config.yaml
n_experts: 32
activation: "geglu"
balance_bias: false
init_std_router: 0.00929
head_dim: 128
vocab_size: 2048
norm_place: "peri"
norm_eps: 1e-06
qk_norm: false
init: "uniform"
init_std_o: 0.00499
lr_head: 0.0181
train_tokens: 852800000
steps: 3254
dataset: "wikipedia_en"
Below are experts of layer 8 (counted from 0) of a mixture-of-experts language model. Rows are named router (the router's row for the expert) and show model dimensions 128-255. Each number is 50 + 10 x the weight over its row's rms, rounded and kept within 0 to 99.
After each expert's rows: "mostly gets" lists some tokens that are sent to it at least half of the time. This comes from a sample of Wikipedia text that the model never trained on.

# expert 15
router:66 55 52 56 37 50 37 59 62 61 44 40 38 65 64 45 43 33 55 53 38 58 68 41 35 61 58 67 57 49 55 27 64 50 49 51 43 56 59 26 40 74 37 59 51 36 45 57 47 52 70 43 45 60 58 42 55 38 46 56 65 36 50 55 53 60 54 42 54 46 37 48 38 61 38 47 48 49 45 49 25 56 39 42 51 54 30 50 34 45 46 59 41 35 37 42 54 55 38 48 43 57 48 44 51 47 48 43 51 41 72 45 33 39 43 45 49 61 44 34 40 51 28 34 43 58 52 54
mostly gets: " ", " ch", "ch", " h", " st", " w"

# expert 5
router:55 43 48 80 54 73 39 58 42 39 63 53 49 60 57 48 61 63 51 57 42 49 62 49 70 45 53 55 43 41 39 53 56 46 44 26 56 49 47 60 52 56 36 44 40 39 53 55 51 68 58 44 67 47 65 49 59 47 41 77 54 59 37 50 47 44 54 59 43 51 56 44 54 36 40 58 49 42 68 67 56 58 54 51 52 55 47 46 67 37 65 51 42 54 38 50 32 44 50 71 50 48 40 73 53 53 57 76 50 48 42 51 56 31 36 61 49 57 70 44 56 54 57 56 60 49 67 60
mostly gets: "\n", " (", "|", " re", "==", "==="

# expert 18
router:34 42 54 45 66 40 58 68 59 60 43 57 38 63 54 43 50 38 55 55 38 53 65 44 63 65 32 54 36 40 32 64 44 49 59 56 46 59 53 47 56 42 62 61 54 67 40 64 39 43 45 44 63 47 60 30 39 40 68 30 55 59 61 47 46 37 45 68 45 35 41 52 43 52 48 51 38 41 60 55 66 62 33 54 32 21 68 49 41 58 44 46 43 60 46 52 64 51 61 41 50 59 63 49 38 35 56 50 51 51 47 50 42 50 44 42 39 40 37 48 53 56 48 48 65 41 39 45
mostly gets: "le", "no", "ge", "ce", "ze", "gre"

# expert 8
router:52 54 45 41 54 41 56 46 61 54 56 37 65 55 28 53 47 36 54 44 29 41 54 56 70 57 32 68 37 48 55 52 64 49 46 34 44 46 40 47 57 59 62 46 58 61 65 49 57 50 38 37 43 51 43 57 64 60 61 49 55 65 39 47 42 59 42 61 64 52 57 30 64 40 60 40 49 51 40 61 44 63 57 56 60 49 38 49 40 69 57 41 50 60 48 60 63 47 40 54 41 44 49 50 42 65 41 57 41 66 33 49 42 39 37 44 52 40 57 62 48 35 63 63 71 30 24 57
mostly gets: " de", " An", " Mar", " Ca", " La", " Ma"

# expert 28
router:41 57 67 56 67 51 46 50 39 57 47 55 52 37 46 37 53 44 46 50 39 72 59 56 45 64 41 32 39 49 56 54 40 58 50 46 53 33 50 51 35 39 62 49 50 53 41 48 52 43 33 48 30 42 48 61 52 61 57 67 52 60 52 44 62 53 47 39 41 32 53 63 44 43 55 59 43 48 39 43 64 49 34 61 49 63 52 49 56 58 45 64 45 32 65 41 40 58 40 25 56 51 46 43 45 57 53 47 58 58 62 51 48 60 33 52 43 59 58 29 64 41 40 39 59 63 67 33
mostly gets: " John", "burg", " Michael", " Martin", " Peter", "in"

# expert 20
router:43 42 39 74 41 79 52 48 46 48 57 53 47 50 36 50 40 49 53 68 67 52 52 72 38 36 35 45 47 58 37 37 41 41 51 65 64 59 45 58 41 38 51 50 34 49 50 47 57 47 58 62 50 56 51 50 26 56 47 54 52 57 41 53 57 54 62 51 42 63 58 46 60 47 55 31 45 49 26 57 40 33 56 50 58 57 37 51 42 38 46 48 71 57 48 50 48 31 60 40 49 45 40 56 45 57 73 55 44 53 37 36 55 46 48 52 45 48 45 54 34 38 63 64 70 59 41 60
mostly gets: " October", " April", " December", " January", " September", " July"

# expert 10
router:46 42 49 39 63 48 60 52 52 45 55 63 61 56 32 44 36 58 54 71 62 23 31 45 45 63 60 50 65 56 40 52 60 60 38 44 62 43 45 37 39 41 27 38 45 37 61 46 42 48 38 65 45 69 42 36 63 54 46 45 52 46 62 49 51 41 55 65 39 48 51 52 47 73 52 54 41 40 50 30 49 51 59 45 62 46 56 60 56 48 47 48 47 38 45 51 45 44 36 34 50 62 46 50 44 64 66 53 49 78 36 55 24 56 71 41 68 35 38 54 51 51 32 53 51 48 65 55
mostly gets: "\"", "}", " film", "$", " 2011", " game"

# expert 29
router:56 61 39 79 36 40 44 24 30 49 57 42 48 49 60 48 61 62 55 52 67 59 64 58 65 60 47 54 58 59 58 62 58 63 75 45 48 42 62 56 42 45 38 47 27 51 41 47 47 45 66 49 46 49 49 58 32 60 57 33 50 24 58 40 56 45 35 40 56 51 59 65 64 31 36 54 35 33 44 47 48 56 39 65 58 53 49 46 53 51 46 43 47 50 63 57 55 47 43 58 47 49 47 50 56 68 40 43 54 54 42 51 63 45 54 35 54 59 57 51 71 55 41 60 41 29 58 46
mostly gets: "d", " on", "on", " con", " in", "ic"

# expert 27
router:51 59 55 60 48 53 31 46 54 48 40 54 36 43 53 68 52 35 34 56 61 36 44 41 27 50 53 25 59 45 40 50 48 46 38 58 44 51 68 51 70 57 52 58 53 39 41 63 58 35 53 49 52 37 43 59 36 57 30 54 55 44 49 47 47 48 47 57 55 67 49 63 41 47 55 57 59 45 37 50 41 45 52 37 49 27 47 52 41 54 47 39 37 58 51 45 62 52 68 40 49 56 65 34 43 43 32 38 46 33 58 50 54 50 73 46 61 46 41 49 49 44 57 47 43 56 39 43
mostly gets: "ct", " comp", " tr", " st", "rect", "ular"

# expert 23
router:49 42 59 51 50 43 61 40 53 51 45 43 60 53 60 43 48 51 60 55 46 42 37 44 44 43 61 45 54 61 61 68 25 59 60 43 47 47 39 57 49 62 64 50 52 42 58 29 52 37 54 64 61 44 43 71 62 39 48 51 40 52 50 48 47 60 42 35 38 55 49 36 39 58 35 58 46 43 50 44 47 60 39 50 61 50 38 64 61 49 36 49 44 41 58 45 41 62 61 34 54 47 51 58 44 72 61 64 65 54 52 46 50 61 53 67 55 53 48 30 58 58 49 43 21 54 63 55
mostly gets: "ı", "ğ", "ş", "ham", "ung", "z"

# expert 24
router:42 41 33 39 47 42 48 48 54 37 58 53 53 49 51 41 47 65 44 44 46 38 42 60 49 32 79 43 63 45 49 41 39 37 54 38 53 48 47 60 48 44 49 48 56 64 51 56 43 57 63 49 46 65 69 33 58 48 48 62 54 40 53 47 39 43 46 60 75 52 55 48 72 56 47 54 50 67 61 51 44 53 34 37 62 45 65 30 57 58 42 42 73 52 51 53 55 59 56 48 45 46 54 44 46 50 41 36 67 58 49 50 59 50 50 55 46 54 51 70 50 60 37 55 60 48 46 54
mostly gets: " which", " who", " that", " has", " it", " also"

# expert 21
router:65 40 48 61 58 46 58 54 53 59 44 45 51 65 46 36 47 38 64 43 55 51 56 48 51 37 48 59 44 39 71 51 48 64 49 46 69 54 50 48 52 54 61 52 63 42 53 49 59 54 31 56 50 41 36 38 47 52 42 26 37 71 51 47 45 39 66 51 45 37 49 24 36 49 46 43 60 50 55 51 53 60 50 57 46 52 40 66 47 60 29 50 60 51 34 49 50 50 54 56 58 67 64 50 49 38 34 42 58 45 40 58 50 47 56 52 60 40 52 40 44 54 40 62 46 34 30 40
mostly gets: "-", "re", " Da", "ta", " +", " Sa"

# expert 0
router:40 62 43 54 41 29 52 55 62 50 35 48 60 35 49 56 35 40 45 46 49 38 58 59 52 44 51 54 36 53 54 56 39 52 54 47 42 29 49 49 40 53 59 54 45 45 28 44 63 55 60 71 58 60 46 66 58 35 42 30 52 56 39 43 58 48 62 24 44 45 43 44 49 36 76 47 56 74 45 34 39 40 49 52 37 65 56 45 56 63 41 57 50 47 46 48 47 31 36 38 48 53 44 47 59 29 48 68 53 56 43 52 47 64 49 51 32 40 46 56 42 50 35 63 54 54 58 46
mostly gets: " and", "er", "),", "The", " The", " the"

# expert 3
router:48 51 58 49 65 44 53 41 55 62 53 55 54 66 56 68 52 44 61 31 43 56 46 63 48 35 56 60 71 48 42 45 47 57 61 55 37 72 56 56 42 50 56 39 73 51 64 61 46 58 60 42 46 45 45 43 52 56 46 45 48 31 50 43 46 65 52 50 65 64 41 43 56 57 40 59 56 48 61 71 31 44 72 56 54 30 44 57 52 46 67 28 56 45 62 62 54 44 72 56 57 45 50 50 59 39 35 49 59 49 33 54 61 52 46 54 57 48 58 46 54 63 58 55 67 48 59 55
mostly gets: " bo", " lo", " so", " tri", " h", " ca"

# expert 2
router:45 42 57 41 51 43 48 64 61 57 56 24 74 49 48 48 34 50 62 43 35 49 62 31 63 58 49 51 70 56 52 50 59 53 39 49 35 67 41 37 48 46 49 52 75 52 54 63 31 49 50 34 40 51 48 49 31 51 57 50 32 47 39 44 49 60 42 62 65 44 68 54 49 46 41 36 46 34 71 24 40 41 37 52 52 50 61 46 51 33 64 52 43 71 52 57 67 42 54 56 50 52 47 53 65 41 40 60 38 52 56 48 64 50 44 40 51 38 39 58 50 52 52 42 61 53 44 57
mostly gets: " pro", " mo", " inter", " fa", " su", " bi"

# expert 12
router:59 57 75 59 52 53 59 73 58 67 44 55 64 55 59 45 39 48 60 43 49 58 35 60 70 49 58 62 52 48 47 45 44 56 67 66 37 50 67 63 49 40 54 51 49 56 48 63 51 63 38 36 35 44 63 42 64 50 61 53 51 30 54 54 45 70 54 42 52 31 53 44 38 65 40 65 66 48 35 60 59 47 72 56 43 42 34 56 32 59 46 52 64 44 55 55 42 45 57 59 59 38 32 55 56 47 48 63 49 56 42 55 48 61 56 57 36 61 59 51 50 59 35 41 55 55 59 41
mostly gets: "u", "o", "i", " Ne", "<", "e"

# expert 26
router:46 65 43 30 42 51 61 43 34 41 51 68 42 51 50 50 59 59 66 50 59 38 57 40 67 39 52 40 55 49 44 52 82 57 52 51 54 58 52 40 41 59 58 61 65 54 45 49 48 56 56 65 43 66 57 27 70 48 24 23 51 62 59 57 49 45 45 64 55 57 41 45 51 49 47 66 41 52 49 53 53 46 53 39 48 52 59 46 66 62 44 45 60 57 47 36 47 59 51 49 45 50 64 67 55 61 57 30 46 51 50 61 35 35 51 61 40 49 42 38 49 51 60 48 42 36 53 53
mostly gets: " film", " time", " game", " such", " album", " show"

# expert 9
router:64 58 45 53 46 39 52 51 48 25 35 53 51 44 64 33 50 50 41 49 70 46 48 52 47 38 73 56 54 51 53 66 59 39 57 48 69 61 52 52 46 43 61 46 54 52 50 44 46 62 56 71 59 55 31 53 66 53 57 38 54 47 58 55 60 61 28 47 46 65 39 56 48 62 42 50 64 50 56 53 52 46 59 42 53 58 68 37 45 57 53 25 59 63 59 32 43 46 50 55 43 51 53 50 43 47 56 50 47 52 57 63 67 52 67 67 54 65 68 49 41 48 54 60 39 34 62 47
mostly gets: " are", " were", " is", " those", " its", " been"

# expert 1
router:45 65 60 52 53 62 45 65 58 50 58 52 56 44 60 60 52 64 46 55 60 51 59 41 41 59 52 50 61 48 36 64 61 40 25 37 45 58 53 55 70 48 57 56 30 57 58 37 54 35 51 48 54 51 34 56 32 56 66 50 54 42 60 55 58 40 48 47 50 65 42 74 53 48 66 48 42 56 65 39 42 51 58 48 43 42 50 37 71 59 39 55 48 78 38 51 49 58 40 37 46 41 54 53 63 45 59 37 43 43 59 50 60 60 57 62 66 43 47 55 50 43 37 31 54 55 35 67
mostly gets: "ial", "ical", "ular", "ization", "ual", "ious"

# expert 11
router:65 48 49 53 48 52 52 43 48 34 49 26 40 55 41 30 43 47 47 38 57 67 48 41 59 48 53 34 50 63 44 34 57 38 53 38 63 48 49 50 51 58 30 43 44 50 50 64 30 49 55 45 57 50 41 43 60 44 49 53 66 64 51 43 46 53 48 49 48 45 47 47 44 60 48 35 35 49 29 45 50 43 69 51 48 44 39 51 35 45 51 64 57 55 66 48 37 54 40 52 46 61 53 58 34 36 57 39 47 37 60 39 44 41 36 49 56 49 56 52 44 32 52 37 39 45 37 41
mostly gets: " ", " km", "±", "°", "%", "′"

# expert 4
router:52 36 49 37 49 57 42 64 59 49 39 58 37 67 53 46 44 45 47 50 41 48 58 30 51 45 56 62 44 29 49 40 40 61 38 47 34 34 42 61 65 54 43 44 35 65 46 43 52 62 21 54 48 55 52 58 46 53 51 64 31 37 24 64 55 48 60 44 59 49 49 48 44 42 42 35 33 52 63 65 48 40 53 36 51 56 55 52 54 35 44 56 43 53 29 54 42 42 33 59 64 45 55 42 60 43 45 60 57 37 46 39 62 34 43 55 46 41 49 31 39 35 46 31 50 52 55 55
mostly gets: "|", "---|---|---|---|", "\n", "|---|---|", " (", "A"

# expert 22
router:43 52 44 45 37 66 60 56 34 51 47 66 52 53 57 73 50 46 43 53 53 49 40 43 49 27 54 62 61 50 51 50 33 59 55 52 61 32 41 44 52 59 51 53 39 45 38 38 60 48 48 47 44 45 63 53 65 57 47 35 65 30 53 47 41 34 49 50 51 62 52 71 33 55 58 63 53 52 44 41 43 44 43 71 54 34 63 46 64 56 32 54 47 39 47 51 58 63 63 48 52 45 62 51 57 49 32 41 40 45 63 43 28 59 66 51 55 63 53 58 41 47 53 45 34 52 53 58
mostly gets: "ctor", "od", " member", "arch", "ster", "field"

# expert 17
router:51 34 51 59 49 55 47 38 35 24 54 61 44 44 33 41 71 61 39 38 33 59 73 57 62 45 31 51 51 51 51 41 43 45 43 48 46 46 46 38 56 51 51 49 44 49 37 51 42 67 43 34 58 53 47 61 56 60 37 66 47 30 45 64 52 47 63 59 35 38 42 57 49 51 57 48 58 46 54 69 27 37 69 35 35 45 41 35 49 56 63 59 41 53 66 42 54 53 40 60 38 55 42 36 53 39 46 39 59 43 59 42 39 24 64 53 61 50 63 59 36 62 47 48 35 53 39 55
mostly gets: "″", ").", "′", "°", "Species", "=="

# expert 6
router:63 54 52 42 43 46 40 46 58 45 43 46 37 39 65 46 51 43 61 44 50 59 43 35 49 59 50 62 45 58 67 62 47 47 50 55 55 41 62 63 47 41 51 51 43 40 46 32 43 45 49 67 53 44 53 58 60 52 37 45 37 59 54 46 42 49 27 48 35 51 30 50 50 36 57 49 57 59 50 27 59 39 48 40 58 68 55 36 39 56 62 40 51 52 42 60 44 32 41 42 49 46 52 30 81 55 55 62 62 50 48 50 48 54 51 53 39 59 45 51 40 48 45 53 59 31 53 65
mostly gets: " of", " the", " an", " from", " by", " a"

# expert 30
router:41 49 28 37 49 42 57 44 62 50 66 38 47 71 57 59 34 64 34 31 50 53 48 26 41 53 46 65 43 43 43 51 49 38 56 65 47 48 40 54 55 60 31 50 64 40 56 56 35 43 50 48 56 58 64 46 33 43 60 56 70 53 58 54 54 46 44 42 51 46 44 53 45 44 45 51 61 62 52 67 68 60 41 50 41 56 66 33 41 47 64 63 34 44 63 54 61 63 67 28 45 52 44 61 40 39 64 47 51 45 64 63 37 47 30 44 53 66 52 54 46 57 66 58 53 51 75 47
mostly gets: "y", " work", "ft", "point", " list", "ack"

# expert 7
router:39 55 37 30 67 46 46 42 34 55 43 38 47 45 41 61 41 43 45 55 35 56 47 48 44 44 53 41 40 48 56 50 55 32 58 49 34 55 44 37 50 53 57 49 58 40 52 32 53 56 53 51 64 44 72 58 35 46 68 55 30 50 42 67 61 56 47 49 56 58 65 48 68 43 63 46 41 47 63 40 49 57 49 37 48 50 43 62 47 48 71 39 48 48 53 53 43 46 43 61 40 50 44 45 32 32 43 70 52 33 50 59 67 56 45 39 57 53 63 47 68 49 40 46 55 58 64 30
mostly gets: " W", "g", " Po", " B", " P", " C"

# expert 13
router:57 46 48 45 72 61 57 48 68 41 50 37 40 34 50 61 65 63 57 70 62 41 43 51 51 61 56 52 44 54 75 33 51 62 51 60 61 73 67 58 54 45 41 53 46 40 63 33 56 43 67 47 56 42 60 46 33 41 44 57 39 50 58 42 44 67 59 31 50 54 48 33 45 41 57 65 64 56 46 51 40 44 41 29 42 50 51 52 51 51 67 66 71 57 65 46 58 51 63 54 46 67 72 47 41 48 58 42 58 67 43 59 59 36 45 41 54 48 46 50 55 48 65 56 53 44 53 54
mostly gets: "ed", " to", "ted", "ated", " over", " out"

# expert 31
router:37 41 59 43 45 67 57 42 50 55 52 77 32 46 54 51 60 33 55 50 39 61 40 62 46 46 48 49 30 58 51 52 34 57 30 55 54 40 48 55 48 55 43 52 64 69 56 40 54 30 46 65 52 44 63 50 49 34 58 65 56 70 70 50 41 43 64 60 52 47 50 57 51 48 48 45 60 47 38 50 67 60 54 57 47 44 50 55 72 49 28 64 51 34 45 53 36 62 62 34 50 32 42 44 45 75 51 49 38 62 42 53 48 51 49 45 56 44 46 59 54 51 57 60 49 40 46 46
mostly gets: " John", " William", " York", " France", " England", " London"

# expert 16
router:37 37 62 66 63 49 55 48 53 45 27 47 47 60 31 47 55 48 52 44 40 61 39 58 49 50 56 35 60 33 50 48 48 34 53 64 47 43 41 39 58 58 38 43 38 60 59 43 60 51 33 61 39 48 44 69 60 57 33 51 48 43 51 55 58 49 60 54 46 50 62 40 68 48 47 40 53 48 45 35 52 50 63 42 65 57 27 60 49 42 43 52 69 49 41 52 47 40 50 54 56 47 56 64 34 54 62 58 41 47 32 46 39 49 43 44 55 36 36 44 52 48 71 60 30 44 51 41
mostly gets: " U", "\\", " Y", " K", " Z", " X"

# expert 14
router:61 59 53 38 28 40 38 54 55 45 60 28 73 48 57 60 61 55 42 55 52 55 58 42 42 58 37 46 68 60 60 68 68 51 49 63 48 55 52 44 69 35 43 46 58 45 44 49 39 42 61 37 54 60 25 51 47 54 56 60 64 45 34 50 52 53 38 57 66 53 66 53 53 45 57 39 53 17 60 52 59 41 48 59 50 36 63 64 48 15 63 48 44 62 41 55 53 44 59 61 52 44 47 28 72 44 43 72 46 49 66 52 54 56 38 59 65 66 45 56 59 42 57 31 53 57 45 54
mostly gets: "duc", "cc", "br", "oc", "b", "posed"

# expert 25
router:38 44 55 72 40 61 65 67 52 56 56 63 44 38 52 60 41 60 43 52 59 47 44 67 53 54 58 39 57 48 42 39 48 42 47 45 74 50 52 51 58 38 61 52 43 60 60 58 38 48 65 64 43 60 42 35 44 47 46 49 49 50 49 59 42 47 56 53 55 54 45 39 46 54 41 34 44 72 55 45 58 42 43 49 47 54 40 46 44 31 60 45 57 37 69 52 46 45 27 47 41 53 45 59 30 64 63 44 52 45 59 37 43 63 50 41 43 39 55 68 42 42 52 56 52 48 46 46
mostly gets: " 19", " 2", " 1", " 4", " 6", " 18"

# expert 19
router:61 62 41 45 52 55 52 39 36 62 45 59 35 45 35 49 55 43 26 55 50 70 48 55 42 56 44 43 31 42 48 49 47 51 33 47 44 49 44 56 33 55 54 54 39 51 44 57 63 38 38 47 32 44 51 54 48 41 65 56 30 63 50 57 40 54 66 41 34 40 43 57 71 63 71 35 54 38 38 65 57 60 53 61 32 52 39 48 49 62 33 61 49 36 51 48 35 43 39 37 61 51 48 51 50 55 57 50 38 54 60 50 63 62 64 59 34 57 39 39 41 52 48 52 52 69 52 48
mostly gets: " William", " John", " Robert", " George", " Thomas", " Michael"